Experts of a small language model.
Training: a variant of SOAP for the experts, 807M tokens.
Below are experts of layer 5 (counted from 0) of a mixture-of-experts language model. Rows are named router (the router's row for the expert), gate (a neuron's input weights, with its number), up (a neuron's input weights, with its number) and show model dimensions 0-223. Each number is 128 + 24 x the weight over its row's rms, rounded and kept within 0 to 255. Numbers have three digits each.
After each expert's rows: a language model's description of what the expert responds to. This comes from a sample of Wikipedia text that the model never trained on.

# expert 13
router:150158132098121103111157112127152127100166125130208116104124125130175146163107143067145107146093139145084136137166122124099107119119151117075096122108130118151119113100074094138112172139182117107132184122167162201166121129090178108100112137155129147139128157110126116150132110110123088105160108074106142121145149096122139131139129118167152155108131105094184143133154161123128100155128127102162151131094123120110151119155143133088116117112123157111072134150146144164137163156116121134140133147154124122132138143106118094131145166119161130124134131147165134159140149138120174119129150167160128104103111100120146115128135140128108141119117123116152122130134131108117113077127
gate0:097127138164185124126139165092118170165127153095129106106151132119169067154138124109127106140118154130102127178141095151099151129104163108155130115130130103110157123116122117157104120165145136156144115107104150125094105126135146135139115084110161127134109138145153135140124156105100093130084164147098125137154068108113144146102084157128093116156134136168120166145140116121119128114114121138145135187139189107104156129130167132124150118109148170107153138154146133107159128131140147131156123146169130141129119109088102134121134160109158058148153141155090119171148129090122101105151155114106156089123142127155118131151126164132142101073110099147151106121112159125100144128085
up0:121140138138171123148110150116094189109148149133141104123109109106171096156118135107142112152161098100098163141131156162144161108103115126119104120114072114126173149150150166106083137153131155112139096146085125092107098099115127128145103086107139130143123132097144127102143124101094122157147150115096140114181133141092175175092117167141106113145152126156103171109134127119118130108124130146124126153116196113142115142121122114121168123117088120144141132169140091097125155110116133197084118144114132157135089108125120110113133152098123092113099131126113110144128161119083154132139111118094173078098093147110106128134126121152150120076136153136161140131140138104102154119098
What it handles: Pipe separators after numbers in election and statistics tables, especially after percentages, plus closing quotation marks and parentheses ending quotes or titles.

# expert 18
router:139135131150112154138131118139133109111114143152134130133153163119136124144143111154115153135150118133130103150089092111144140118111102122101170167098137162161143110081115138155129151096146183169132109124170148110112133124159122115089102108120140122116114073121144135122105101162098142123117144179091087105147146114158140154127107162141083130088139129159076119135156113104120127122156105130121120165129131142144127117131100127128104118160097123153141136131071150174094143091121114109124154119160156089107109134128096158098119134157111134184145145130136157118076147128084104080131104120133095152108142128115201083128113121133112120120166149106140119144159148110145174056108
gate0:155125133139130061131118132129131132127069153150140146166143113105117095122108149120132155134144166142144162110157132114142145133149105093116162110112107096120145144112115121173095116147141157096121103137109147087148139152136102140140075137110111134105140119125084083136106054079078133131141112115130115073126104103134135124104095094183127142130128116134126146125172122072110139100124095099138110118125151121138135105111139108091160115082143125153125084132155147062136140097157112159106114139163153088106123075106152111138104114135091107101116141178139114098169135123117085146167143107098102099119108108129109160118103119099129138110121125121151103158112138126135138120123
up0:123149099175102075126155129118063127143149140138133168095113152157156150178137115107109100123106128157142142121100140109110158121134114118084111162135171179125124128151129171133104098163128125145107147145147141126103131084142130131077146120124147170126144078119100112112137129115126092070093143095165079137134158096180122116125131148111106127106160115099144088154152168162076157142124129098103098119115161114157114138137109164155143142089103090121111106126117118121114124142139105116130114111107130155110142163097126169184112126122133063099084167139116119102149126110130106123113094114119143130124147112101115128136149098113125110131143117114124108122107116134117096123182
What it handles: Forms of be and modals after a subject noun or pronoun, e.g. "This is", "The windows are", "Yekaterinburg was renamed".

# expert 30
router:131098102104129149161095156124161115103155109132125127104132164155152093111148143169143069098139145174134129150148137129168137164129123143150107162171150156154164111122110123105159130096141094173136135113106081143108138117121138153148105099108163107114104113110148103124114131119107107138093100117144163095117142128154168135081146162162141152153150177119148123126150139138162160116120097168139145093164102126126130080118101116151157125114115073145143125161137119107127125130146150129183104158119105139135110116138137123111168106169152095103128060149143124148141111125109120113100156121148120113165116105124153139112196093112111124114140136118091097086106128179109118132113
gate0:152107130131144148142109118127168134134150124140126142142115145194131092160133173159110143143160124166136098113106127104130105172105108134167128128106141100091116115139102105123141096169114153134101146176041169126113112143116113151090130104131103150152122152158122132115110150144098120136091139104164139115107145120108152092124136137108139106172166139164115113127143076172153152107104174112143147128149137144177124158098110148143087116111154061132105180131104088148166125095139113133134083110124170100093130129114154110121127122132121149122142107124130127157125128155130151125092130170112149128182147135100118119087130140119132148097144128094146109149122112164141160124103
up0:163115114137133125121161139117120117127138116163118114088145111127141165187116145136133128145133075107127131095109146117147111161180091128148103147109108105146166155113111187104120126125124136124145131128078129124132095137138096177147109168158151125160115141154118151113140154109106124120108148105111156113124168096136114142163077132090132152129115122144107105117129147123149158083089147126184135164125102168181143135101123124133140076119147101149139098106136122161191095106134175157135116110148144121097144125153137089148127188139125196165095079171148143118136116107133138136138113121157124150107120111102102114087133161131128144136095122121147127135173157127140129128142
What it handles: Word pieces in Spanish, Italian, Portuguese and Romanian names and places, e.g. Má-la-ga, Yá-ñ-ez, Buc-ure-ști, Juan, José.

# expert 24
router:175143078128131162131115139083090118130150150081092123147089143129116129128144119140174148163119132088136107140105113130118163083154124145154132124124125120135140080153160150142128093101162097126143113082145128140168151173092111113124112125148148146107149079113087122147101105092109085157133130121131153191148121168154158111115154140098136107099146127128144111134081153148106153142120151128115094157136090122141115134130108117100113117129115144102138075162059162117164123107149112135142158135135128161161122134137107134156164060131101135159149098131139100121180128144108113137118132117105123185134163134139122103158138120122143127141117136171107145107126113118104126086116
gate0:132120121082126189099121144136102119144183131117110111092105158118124149199106162077155160127123116143139145151110111162126095146160132120129093119118126142108099135122124132168086107123183155140125101163135135126119082134147104115090138097149145132136153153139106160113143103110098085105125163094142117117103135126135120092138125139170094141157120170162126179172124160120110112140113122112104137118110151109123136129120131133146161142155079169100146110112105118144100104117113136121119097122119091130113121117131140152157104139100094098103136131135152171117065149132108152102150146154116137117090164127120112123087105088085136144126098113125123122106167114145181134152178
up0:168112114124172095127135158099074092105095111143158127092141169086116151133129139140108092134166101153141120107089117135131135119156076178127118151101165128142159118130122164155110161103204155115137139117173131154170136127133126158105172162121116131084114131104167120103140146108136146136115106101138140145130163107135100109130139135089151103170122153104118137153098105108132125113126145153164098119135123129137138088096084162103115142130116112129122130137137159151147104122104181152149126143142142184137117105129130127116133157159162144136153136113114152146108136113097099158149147120150121093151099111127106140145100180138136067151145104127144121146119110133118090168077
What it handles: Pipes opening a new table row after a line break, list dashes, and prepositions from, by, at, e.g. "Singles from", "borrowed from".

# expert 19
router:122115114123165113134132135108160169132148077157144075158132099149144152094124073108099105103137126105118113150128112155155161115115060153185112156141104129121158170097162155135099103122165080155155165178111137137099118146087140110133113126095116158136108113107100149089139147156122141140168099150157131123094119082111132105155120141168185146144153120136150139135090127129148116145140172135143119106140131154122123124109123095096107135141137089159125080126137160155120152126100173132102109143100099102112108173096124167128177123123154150151162148148125137141105116149098105123103157121132149125123142153148113151090121114131145133137141113143130118086159118154120115158130
gate0:107110157116104143093150146134138104099115126120146148135143125142100113161140151182111150146145142112145141138133155130104124166144109101135146132124149101106165145141130132084122074130130140069132120108172117104115131101173128163125135109147105120124059129124120146159116102102115103116121106075125160061133136138154136074143111127134132138135170156093118100140170133092146132133138146133138136105161165111128119132140168139101137140134085099143114114124097163122141121127144128125154112128140043127106124141100098076149126116082110171147127167155094136093101072169131115155123144126084157123127125141137171118156142113080102153133105139133135109138119127169139111152090
up0:124153155172078120156151159151152125134124105134121160111174146107118145102147107151130097129090147121101186123121093118160091135115138143126143134103123159090097161147181128127140142130129118154110150164130099141100077164097083122184100094087079119114139111116125104115109154113123122139114099127093108168148105105143135104107185138113101102093110133109113154112105145130115112143143181150144159103155107108129123114080137120176138097124159151120127102116123100093155128123111121139119123133093073098146164119136165155118147096122101142127123098115153178151112133120116114122123117105130107134130097119126142150116126139110093159131126145143086125081151116109140063159131
What it handles: Line breaks ending table rows and infobox or list lines, plus word-start pieces comp, dep, exp, inc, as in inc-omp-letely.

# expert 2
router:158091115171131119140105135127126134128142141175111112125164154096113153110173123138106104167147095153138097139169101082120161139146146123169121149131148149094132127114144119155112110128122120080145136080145140142130099136159096129122149136082161096137157138117161145155135092143111113102133137100101167123134110164118136127133124101166124142117125114125152158192102142093138158143136139118154126154140124073152150173061133125120104138132152149089131170157163138145149160142115114137179155099113108123122109115140143154109149114141118128137133127131098090100105082141180130131090110151124111101109152169137097110118192130100162108131127130113131127124065143140085110103114
gate1:124133126127119115096131149180090156151156104125138110124100128155130135135137100118110127132150169144141107091126133142144106131137093076153102080088148155146120105073110119140126148101147119120141151111112123121089082148119101124124136129149132124133139166121108110104081139113186094130141114149151138182132135127138105123170133116163118144143135115096122130133142150129126130125104122115149124135097104124127109137145110140178139097154146117099090173091152086106087144128153121123149131128133149126106174079145170052150144132122102166115168092119125149159171109170126152154129139120154174125134114165095146123111157149085144132111166122118103137137137053145135091125163
up1:119132136120156122134121112153126115166112090144127116102146113134168092104123149104090127159134159175123155166100091125162071151126129101086123099087165086122129116135149117160146144140132091124134160111104158129162104153135128112095116149134150109128128146104137104100116137089142131130102148094083133138164139134153168096123132170127081106129120125096101137135133151151118153090062128125126139146156121095143101105156094153153072119128178134104130153123111114138104140137114140121172103123159128092141187111158166133085130165109143115144139148119160064127141139145148115136106123121183114164138096143094147120130136153122157174166144121109115132102102144123103127143146
What it handles: Word-ending pieces after a stem fragment, such as plural and inflection endings like chops, inhibitors, killed, eldest; also the conjunction while.

# expert 5
router:128121135102165127140151094126130145162164114110105147105132111131085155118138140141100129124124133133154082163120093145166105140106117154153146110123124172110164126160131136125136128069103148123198156116126102134152128118137101142147162171134133120127107141137135141121138175071158141113120140104159118131084173151111095124169179100143113078131090141152120117115137141130085092168111140132114094123136146134142124133140114144143100159121116123077066145123144154088142136177081104183107120106110074119130107169129100109109121151107139149141167128115124141126099105121139108157171120140124141128109140179172112123157120121148156155162133124127133102158156125102107135122163
gate0:120103142098133132085162114142172110119175149138120120110156108128078108097131104143118145169115139112139155156164102116131116146164129105108109127104149114144149117137132089167165076092141109155088141121108149150134075127149076172110130097100145147106123114114157132136139079115143126104111108137161107123117164078135091148097128096121126103104140110148165105151085108118112083112144141148155078117137131131143119100109114146142111167084106169096125138107133161162098141149105097090135083100133109132099104157161113159108114088141108103114116112120143116144099114136119144138118150138113127111126107136102088099113171187105117133125125134142097106127109094119131148082093
up0:164137120115137117123104136150151081110104119136148109154136086113141092103097138137122130163137128131070160146092156104148093161155160135102147112117120162137141139149151119186184099126113133159150154109166141135113168115107156120094107094162106123109176125101105110144147150141105141111116127160131115110137069134138143119082112136114149150131170136138157136162091122080127145147151099149108162139145104104151134100141118093114130109140148188103131125153123117157129152144159139118152114135145151108167121157153108164158118170137131152176141132133151111150120126144114116089132136173143138130089118126142074071186116114117105091097146118142106143138088140126119117101110
What it handles: Adverbs, particles and verb stems after be-verbs or verbs, such as out in outclassed, well, hard, forward, down, especially.

# expert 3
router:112147140142070098192135125138147143127102122125159100126087124118134135110142103100142108099121121085147119124109130111105146137129127123107142130126132098148128121136118146156151146101117119066148112153152140145104109130106141122137130127134104126133150098137182128137147112100103159130097155107146108135171049124102121116130150129130155154173126120106131156120120153123141115136129110128099104120114082181117143162084092125104109098118170125113126102181169158120131102078106188142111118117147097143104109094119141090069131140127127151122096094133098132137157115085102120136093079091141117159131140105164137152144146120103125172092113096107130141111115080110181105130136
gate0:152168134115137121123129114109132113153114113157116100158089113135159107158113159164134160133146102122104109154125109121124153164130120157100110153149131095147099163118118128129152145097129121167135165127132144110159100148154119038145115106126116128066164109129138143109139119135162147137160129136103122133141125111090123097104121131147100139105096154106057144104138150158140124084138122058085099114120110181098145102166107101134166122084109162111097175139138115116110136149144102135131154093117126151104095129134153149123110165150118140158142149133088152147126161157104152130126138126135141115088099089143127122180115137133134127115112162093113094133173103131086120117147
up0:117099071108133094161136111118123179107143142090133117096156126127071151122100097160172087088159130126164147128153129132162110158143138161126118142138117121160142148132150155159134123118120168112134086114140101124110134093127167163128111163113100144201084164157086122124097115127103146116105115082119144126119130160185094099162139112126135132142124106129125119132120082149120123130125098123161139155134126151134136122146108167108129149135110117183125143106141080132126134150078114154108127101053133089105100098136110146099126113085077109126141148120139129108156114148102125129104137139133114172111130118155124143133163119133111148191135153141118116132120153125132137168133
What it handles: Surname or given-name pieces after a first name, e.g. Randol-ph, Michael Ball, John Sz-oka, in bios, casts and results tables.

# expert 17
router:112161115129111142110183144142122135097085096126147092113137159122133124107124133158150136120126149173120125151186145156126115087124123164108131108129103134126122110135129121139149151143101100109128139112150143139141189103152104112129143082094114147102132093125135170105106093119143109096099115136132147088151129090121168164136167138084193116133155124163107136122146114138149130115112178153128162125144161096097134111136107118169090131121086161151143109134150124176105117133115103077125124138147144102162107127145133134125142128134148101099130115147129164116102106126160098128102159065151095140180077150111124125109158162101128135114089142101108115126081122119154097093092
gate0:149140125092162108121132165143116093143102110164137123130144103119155120147144126086092154119115118161110098131127100107128103092133108133140110127114128087126127141102173164111119168156138125122111129095088205143140110096176153116149115141098071150201127103113103157109148126159202179108101171137121141112122120153077082128102125115132158112101143111135106115116138136156144092138118164139096097155085144127100157108130142139115136118127150119122104106114130200118117122115104138151133154129137123132152138091102124110121112161103134109127115084129110110136111091175141115124148100103133146120138116082117124111141098180118114124152116135113162116122109171150132125147113
up0:105103110126143124150115130142133070088165109144093149112117122111125145123152127144099139148114139112108167071116115115147130143103122104149118143160111122145151131121100111128091117166150101125093105128125097106112095131158130123124157147119137138113138138092152114150164060076149125126124161109118170141088157149082132124127099113095107142104129163156110129092153126124089144170135109162188145164141171111112149180191159143163109146115167105123092115135159137122095135146145148105161133133163153111109132122106124152160090121142119138144137140153107152141139067116145156103124130130143128133160097155092123096161161148137107130106094141182129137133145123165121169132132
What it handles: Hyphens in markdown table separator rows and inner consonant pieces of proper names, such as vi in Envigado, dr in Mildred.

# expert 29
router:102098133149110143152127156129131182168122147133151140133111090123111162144144102096175147128114062106162097105151141150127129153116142188118134133164120109144110109122152171124163137181118153077097127107152083148113118141145125075120163133111097130129143159136117157141105156140141078148119150119121120089110170109128113152142119113182119132148098136140112102137129137144109160135127156150136130101132169158125156157126143151116173090157150142126130117109142127153084138104142123139154154165134129110152163116107128122142147135147129138120134110119139123078128156156115159144123132123115128139041117175108160172146146161109106097146079086151156132137150116141149114152148
gate1:124126135071116148170102123065174166134111142152138134134119135171134127070091130078165149122096151104129181148116105145124161121133135140103129149130124131126134099109150133113124131159121146117137094153104145127115094131133120136075148102141134130094143140137103136088098124150110074126114138132117136118151147133115137176134120115166122171131135106119134126130102100083137131105160132137089083143171089073167157148087088174125136095151137127098148149136120077137126144128135151132143142154150170125097143130137132143134130144100123087144171137136115183157120118157120121096161170121138107106081087109113144170123127150096125106142152095124110130107114114092126087122130
up1:116173128126103108169129133087143146189102138165093136142173139109141132117117146123141109120151123107156151159148140127145098136144123115153143148122090138128130095159161147135110178140129157116127092126138171147118113153150107153120139162123104124116123143119140112107141141141110127130187115135174108130138152137085153151120115120154128114082178162157169120137122058093170135186157118094129163162146122110136153195115123148121160120058143145107134127119113116136142107153142118118103123140121133108122131126177112144121157183150112115165094142138115111146160174150132147080104088101137131108115109121109111135083130157121168159117108122123118113145137114146131099161157
What it handles: Inner word pieces like op in Encyclopaedia and psychopaths, rop in gastropod, plus nouns like music, journalist, player in award or obituary lists.

# expert 20
router:138130160154114158123084130114122111111160106113111135119137121141134150167081095105144103124111151100104139085153115122154113115141114122167104132100131113049130108136141099128142108125138119153109173152115092123109128136120125146128115102178096113083143173123132111113156125079137157141137131145121144127136127095148089137155097123121128132096088095118090124133128156131109092135135114116077106133179114130111112142141134140129116141169122120118116142143086123155124138126135155128130123118142126136125170178119100133117085094138113190089155137115124101120149121089098144127146138131164130179087087135128120113052129084176152125118144112112158059135158135098181117126121
gate0:157094161090111135144125140140110120162118193105139123111132078094136130180112118093159173169151120104165115141131111137159117136136102128143110138137103149081120151151123160135118112075121140083140117146159156122163146147117136117106168147128116133074081129134134109109111158159137122115150142093142109130129090117120148141153133140117109122106109167139148174128135158136165126142094084148133132133124209106114109128138135091103118147153108156112136167132122109129121112138152118101153152118111129103104133123137086117069082092148169124133126138102127121122174115117087066140106155124146128118167133116121133161107162111123108159152157185126136121151131146124152139133089
up0:128121131175157129112146111150115153162126154131131116124120131120110106158155123123159116113139134086148108168137144122108120150146112159156099142125137132120139107128113129117117136093107135117163148110104091203102146110109153168131093113094181157137041125140161131089132128128097138115125176085106154129167134137111171114121130164129102122136121106132082170150131194135168136147099105122128122129123149114163138112149111151103129126116158081145081117115142114137125128149126093137161114156139150135156147115140116166142141115106143143101127069142136120126109101157120162108148055093125133098185149144117121105126123131168175141102129103122108170111126095125137145133102
What it handles: Sentence-final periods and the line breaks after them or after section headings, plus place nouns like city, state, town.

# expert 15
router:139113146177112146145130140148140162158109117133124151105152111089122150139121121148099115130115149113113117155097092114164066111132118095132148113133162132136129137161117097121153128154091136175123149126125144086155115108140125110092118115162096134105107142145097101136139125133156130112121125100127114155136122126102140090127132125135087118130126199091150122168098110118087160129137102158093145155119107156158074140120084118144122096132159118131154121099159119157141116124143097143105135125096174141164093102086124085103125152118069153138074135128165121153148157132170125084155171120159119161176144141124139085138121183121151101120139163139166124146117130143170142125144
gate0:107126088173121082137129090103105197136114130155125155110135145148132137104159131096109118116126089142141138156067128135095117149129149130136149110137152131144109090131122111113136166128150123117116132095091116178126152132156121125114132154131158095124121130121119164136108114119102148079160136097124191111152128156104123131105110177123124151153160089108148104129146138140130126136091114105140117143125110140128116147110130159146129114122130095100149103115129136130120118121114114168139133150219135192118123158159157140120113092094172161090130131116130143121151138158098142163135193101111087120089156086120104106127150126130145116151100122138140093133142171095079113088109
up0:132135104125151109113085133096133122078093107146173073145094156134084097163090157134119176133177171095159148137134122147142069121110141124154139118119123171148105098118129160159107118134117118130162166147127102103119141130085109131121103142153112110094106135143103115109163124140078134129131145174134132151107106093101093122153098130103148133061118130121110134146162123096108135099134142104151119123148143097128125092109157100109132122098126119115120134116153122143169126150120136139130159121102105096190125109135093105162145107136120106117154113168119117131088133109153123139154131138117146099203099165122129118138113140178123107101145094103153122118163121110113167098130
What it handles: Prepositions "in" and "with" and forms of have after a verb or noun, e.g. "move in with", "was in Chapel Hill", "still has remains".

# expert 22
router:066102151118178116102148119156125084084151129143129162150137095143164134131153131112148151126147145134140170141106130149123102123107113122095092115175120093136124096132138135104151128107098154106107098147092136091107134139084141129103117106126145156141111135128152153143151130108154121148108108114137115128133135174137120145132138126083103160084093070154092111137106088125117142117145125148137132142108175116099139153137138079158142142132159127122098098146165137089124107107115142107091152163115146082121170092157097105150102098163182141194152121145126125164118126161160151112183155125110134105117159094126135119074111127155119118126116126112109154114130126147102163137099
gate1:161112142161094133130161138124188118119142129113141131144119131144130132098102109132154116103131172141086154097139093155150142157134129127130149113145128160112147139114127100134129102142140173115163130144099181101129122098114150158158141146153148099150166131137165116148165139127121106103099144170166134136120134144133142132089119113136158122070133136142156166111164126135123130130099095133128118147104089143125086152114106105156131145055169128149102171116116157145127091142116197071129166080135123089108134132132119116144092150108089118120113099158132112114143172135115155128104145127150141125131122154143100119140156161093145143132075158163160159153094134141165106173122
up1:131154113146164138131146136088157137095101109178112119167091139164073112122124132125134131110097123136098159118136128123124124109134156130105099135178116178134174102110115133108117105158113160133126146140129103135169151097142116111109097166159136122143155139106149099152159140098122145142139127144098085078143116110098154141178110152127134108124145130158146136109137110125164121128152109115139120071109127184142120110133110103125103116097093129125084109118101121116090150160101119125150124147127185114146141133102162143103128134076140179125121173140137090129123186128120133123123158099160164130140115110179141131143119156084176104099069137118106166134137104141145099156147
What it handles: Colons and field-name words in infobox lines (Frequency:, Full name:, Coordinates), plus degree and minute signs in coordinates and taxonomy fields.

# expert 16
router:105152111091126126110131137162139114155179084130163126108169130135089167145112139146140160149131129170072133146105139114135149136101140125121116101120122140120145108113135125154082088117129054171114124168127135141162144134122103123093149176092145118094140056131128151151100108133117150091124145123148103087136154133090127109114149128161153123121133105117092089102097149118155148124104091128121149134159151130120143110099150117164096163106139100118104164176112119120166105102120118122111133134136141129112140085147118175150122125151158093126186094140130119089119123109162151145073139116134132124109153143140179107126182144103116125167135109148139130131139093126139096124150
gate0:090138103147145139129157102122106109124091124128120156130112163129088128093102095103134137123166110168120123117103179122084149136117129148138087116143132083157146145111102148104138098126110133148102108128124116139151096091143104123145136122121126095107149132143135113150139096113109124108100130133136125179134093156165101109161157141075152171164103094140126126126153151135142100138125117126108108183134091111143126132123206108162135090139111120079168086109168110126115128145130131100150135111124124121159138118138124119149058172119098151103125068080127112126112122136127091106186119117129121140113146130136159108178094130152143103079134104112166140117108096111137130157156
up0:146061121171162170136119108119162093124141133105138144107170105168125104110129090128125102168154099135114142145087112126140162108116142127139141122119112169120142168152122127106151079144105201131120117157097129095116150093101179114104108115121105137140132131138142114118131168062162113165079145099126151151132144130136156131087128123128193071131136112133125122163146100140154133137122154100134108151135139157098142127112091177134121123113129136136123126125180108148118109090117120130115119142168144070157110107134114163150111111157128132159140130129151147174067117139118120111120119106164136142142125115160139117162115111156139142124107166139089127144157115138125107093152
What it handles: Comparative words most, more, less before adjectives, LaTeX braces and carets in math, and inner pieces of technical words like n-uc-leotide.

# expert 1
router:153111135152127175147136080112106134129122124109157150121126087068117118102146076115151181165120134115127136089168140094081110139106135105142122145130149117124128127098148119107100102163119138173136119152116107145122127124131143129136108116134123118137128127133174097093137149130126079125146154167105111117100159120126146080124122136159120156146086129163101114077178143120144100150129175117114109141148122148128115120113163161134133120092093141112184115141118135106124137117130152130098103110117124171111108085159100162143093137121131136153153130131192093096146121126155092152077125126090110169165124171142073123117141114156127128196131140137150100136134110120093128140155
gate0:114114145153086149094128130124142107150138095130131112079140140155154077123140144135152147162105104115123149107141170083080119102149138158152135170127102123120135118134133098103104086163145114138136115128152122111158121108136089130111174130154158126169153094150080088154173075129107067091141147107145137142102147141113146125119112138096080065125122181140119129091126108121113120131158123166101125151122083111137111113122173130134122143158098155089143119130116140128167106170118135067082102100107147125159120136130106130140086130144162116090116104123138139088155131090122147158161131105120163094141129105134124093116109145134094154148126132140118141133121097134110136120137
up0:150163138086153136147167108156098101127176150140145128143124136125154143174178093153089130127113142104154125098089103128133125117136146103062136143141150153108162123133147122137177129120116158163103110146169097124117145111123136110142094133135108132087114134119106118120076145062145156152133144139102132123151147109143129135148157159127104138072143084140104114157150135085122106095085128114182101138134102179125156124158150130153131108127101128124120151122187113139122162129132121152130156127110102096100145104118118115170130143162109159112075102163135155143101152162132131081125091096132127121111150153119137137137146135095151125125131134169111111165173151137094140158146
What it handles: Opening parentheses and list dashes, especially right after a title or name for birth dates and aliases, like (born 1947), (c. 1535, - Kingdom.

# expert 25
router:146111151161171130096133184158138173160171103141122142115163141139156126144152087136094152169116111107122189120096111129140136131089149152116138119104141135084154104172117165119114174160162163084157124146132125122082116088165165114143143129116071110167154167131119106104107120130127150111158110104170106126124125128117146093144134143148124109122101119153095095100142161115124139145144132106139105123105169111094158083114106120132131085101145092148168113158114144148112107145139125128174130132104121110123123135137138124173118100134161130135099166172076112154156086115122128132117107153138136140167105092143127132169142132136145108096115144149123119107125111133121157132090
gate0:125126139145138127136098130166080141132158168105112090154130089152121101109107123138144113090105138084133140113184138116099119155111137143147098151154140110170148132182131151174144130160147092163132098122094144149120149122105148143105109140132134098122121113106118195113112170123163132170150125077162100162136183129131155141121142105124132159128174141082108155159133123101117123105137161126094168105136142126098134107128088102150115088169160149086126130141115137130134117104168150119113142133092155100166114128143116122109124133090099135084124138149139121172147132123128110096102106112102142109127140126111111126133080154135096176123161080121120158119113112125174121109086
up0:121100145092099142107137150152166095135143121124141094096166116115142117106147112146106062136158137138116174146121124142166090180149143144126145080116131132154138134097136133151110109107164142132093120101135146165114116129092150136159152120157081112129160155121144098155135129117121142087121114171097111131108077144104141162089115117130162142168121133139098144102111119143130088104135125133125100171101108143178124113127126149114127103082145116149132120109152141136177128109088083121102113164193102111093152111131093177156140145147101169140131142151138079134114135130166159155156127175121109094111137136099167121127143129101151110139151131089116128143137113083125139108145
What it handles: Column headers and labels in sports and election tables, like Team, Votes, Candidate, Player, %, Swing, and numeric or dash cells.

# expert 4
router:085136113100119125137121153131127111079151163105115095118126148119133132114150116126133152168157119114141119136128132097121142105129136119131159089138107153116089181083123118129082130149161138159125104154116072096136150100104098088113111144144180180108132094106165118125125143143091105174122094106113138126157144119115098130086099099101119131170169142153101144082189124124141158103136088143126167109142098075143140092122104152095124138113115121148162158111103095138142120135161109148116143101165090136139121130105166110146131146095148091109139141101103136134139132140109112145123077093145134121108178087114138109090109153105114134130140151156117104111129096115137137121081
gate0:114114141155124120147144082084111116069141128121121165127119121106103111162110149135118134116121096173109146148121134101105138143155114142156142123095140147158087130140131139123139167113118145139114135149074109143167105103140101152107177126117159125126093113136100144081112143116068121120118104096162167088129122124130111126165069151126156129155141117174132124138113153144074158169119088133143141098082137090174093148157104122136098118157112145157123158130145106084146110136087104147117171142135132150169140113139116156084168132192107122118129135151127110113138121120094149117157134123127144119128140108131101145140069112096143163102130097139116105166109158106103109126121
up0:121119100096175124110053130138126137161143148149138122144132133144150135129109129101139090131153134119092113114123071148129096127114134160138121182152129122130101109114129151113144170150096106138180161142098093143113147153146141086150118140158125103111088124130132099124169117085117108110124079110123087131156109171150098086091144129144102129103139145106095081124099135119150136151076136136138089086161166113150110139099162088090166150115114142179098109144140089110133145126087097160098134145135079133139135119144172117141153127166131125127106138121147138127146087138149151104147117141154156144145121138082093152122116143119133123161090144126125091130143115099138163142121
What it handles: Conjunctions joining clauses or noun phrases mid-sentence, mostly and, also but, or, &, plus adverbs like later, early, until.

# expert 27
router:110146095138119137106105136119161134161080072127104139098100175133090095097168152108133131141139133109090132137164130114105140147118104141149170094141134150112121095116117119077136163101090136126167109170138166119113124069125120120101102122091139141149107133100108079102088124116107136128133120129139125157144099101167122068126088172124120137130170139110108131142135173115151142154105127145130099131123146113177125126111119116109122099103149124115149109130138121079126120133152117160157159126175136130179120149128184118114129131158097159105138114101167139122113122105083137095156127178162105119111140147119120128168155190123111163130106121109100143148103122122129165114112
gate0:114128169150123117122107128103125147121108132127109171136148170123160115140105137086122109102140143111165131097098082133162111159132142103189097141128144126098156122173168138148152106139156181101136113126075158128166094142124118103109138074090123162157128158109145113103125119138146135121116103108115101176111102101092127103125123100128063095137126146130104122128108103128102105130115103132094131126145138060154122072130150115107122133138115146123095166135089110137125132134129095151152161107156131138128131127115104141149141136128144139137112138158118147099137133171143139100148115130104150096116138085114117079154079113149203133173126121166141114132134169092142104136108
up0:174118147187136141123116100094129118136124128142142120097149130093154123131115168114078107114094127080120144096140113153104125165123106154147144138134132138128134126101167103151084109129154147086127120115103121139120101120071121125115160074095164124174138119127120153137099149135150101118139134119117098141135081111121094134090130134158127149163074111128084152136108132112129143117096135124097143153123145123133138147116148113133145091152126126144150154118131088134128123167119125141089101117150144108166187128116103148180147179114156141123088155128149157103160132155116135135195155156132127168106121096134101096191137084156127076098141090128128094139108123144138113120125
What it handles: Short pieces in the middle of proper names after an opening fragment, e.g. Br-ic-usse, Ste-au-a, Merced-es, Bo-es-manskloof.

# expert 23
router:143113141147109137165140157166104114118127115148118154124129137088115119130122139116160142135173100124159139116179103118130143149139142097134173141107130109123145158139094037110100132093139115122144131162118119119083146142100134177126094063133168121127154125117141114152169133118137106143184116120112128134155133149120118138117087133077134132128105140136130119159123130128147099135161134155126154164148135116119160158159150147100118136163101158112095145130130113119104171150126121089117117129184125140088077112139142119104164136126078112115145152103158144118084086088132112124108120151102156127198176111120136117152108144124114141071114150124159085117128127166151110136122
gate0:148118164108134095139111136116151149124153121138136120133111147116135137114093178148115110136140124122127114124118094163153099117145092164138138157134127132110125119122107127115094155119107192142131157157120107094142141057156120102149146147101114162171107151153101111174094107128152159109161153163123117089124105125149100157132151132073122118121126092140123065115132158141138086127127142148104119116099099082099114116101131122106148146110119141127149126141085128137163083161082154148123099161153121097139091137104143169169132109125128156106145165145143131143091153127074154153120127119105120113122147139110154150136146112135118158113138125085172154109139126122167094133210
up0:125084101131134153090178141146100121132137124108165138155149112136159106149149117119162085096104118141095103125126121126152116111129131079113096142115156110116124136130151099110135108162142131118166132083137126141109114132105099137079121094156115104102108125133138135111112161129119111155108089171152184130178142151160116126118134137145121090105064137137116114136178128059150126130160135116107105113127081095141128145083109153130108160129084165135113146135152150137138163142172116107085140102099133148134095191122110129140129161119149140143135130104116171117112113100201108110117166114102112115138140147151119130156139115161121133143162141173098124131116102136087145146096
What it handles: Commas after clauses, place names or phrases, and inside numbers or lists; also semicolons, dashes and some Turkey/Ukraine tokens.

# expert 7
router:111136124102144125079130114138156124126120113119115143164147146079102121149123072157140141143082099165116158102107113151127157156101122120112128126106100126183137193132119182123120128127101122120136154101128137118173177127127173087162146108122155136083121166132135147115101176113136094096119098129102120136107139113148175162149145105096117117142144104151148159147105108159136074125118142087127087163127138147162107107129112116119121155114129142141122124095134101150130118118155093081138123118151125085145127142144156160122144146093104140135102146160146096121150134171137118092097131155154136117130126074088118173137084119145164099130118160166106125120118099118100159142101
gate0:121138109148150117090153119099113111160132141123163131182082132127135172088114116135113124148070127161148158124137134122137144165089117122149138117189123123106148103119116140157156110157141136109107143135134122125155129137130122149135151122137147139107190130112120146167125194136138133083114179124110142146112169126107076124126130132115104129129138132132116154140144119108161075116181169103146153087158140132125121146131141176157109139101083143136116121140146117146068093099129137182096159138148096106147125128104107106143164135145116159114136103109148120127142134136168110161123162150179119142086118141116114121166159116100100099133186164109139114159130136121179109145134
up0:139150148108086135131136148129151135168132149105130121139148089093122157116100116104148137153102170136152180164122103149128129153105084092161146137135090138118116137087144137092107094119077127122096157157125140140080121144122110127171091127122131149095122101094147101139131137122166115121108104095138132136130147118100150106201116116147157131146134158122148174149154107092139127099101160146089174118123117102141138171076120112099148105130101152122177104126129145098082138144120127116130142118098116150123157122112107142156080109103107183104119134132176145148136175151145117126093108132148113175134144162140133112146158130129130152137175177149153144121108105138158123145097
What it handles: Short syllable pieces in the middle of longer words, often after a prefix, like over-ta-ken, inv-itation, in-iti-al, dist-ast-eful.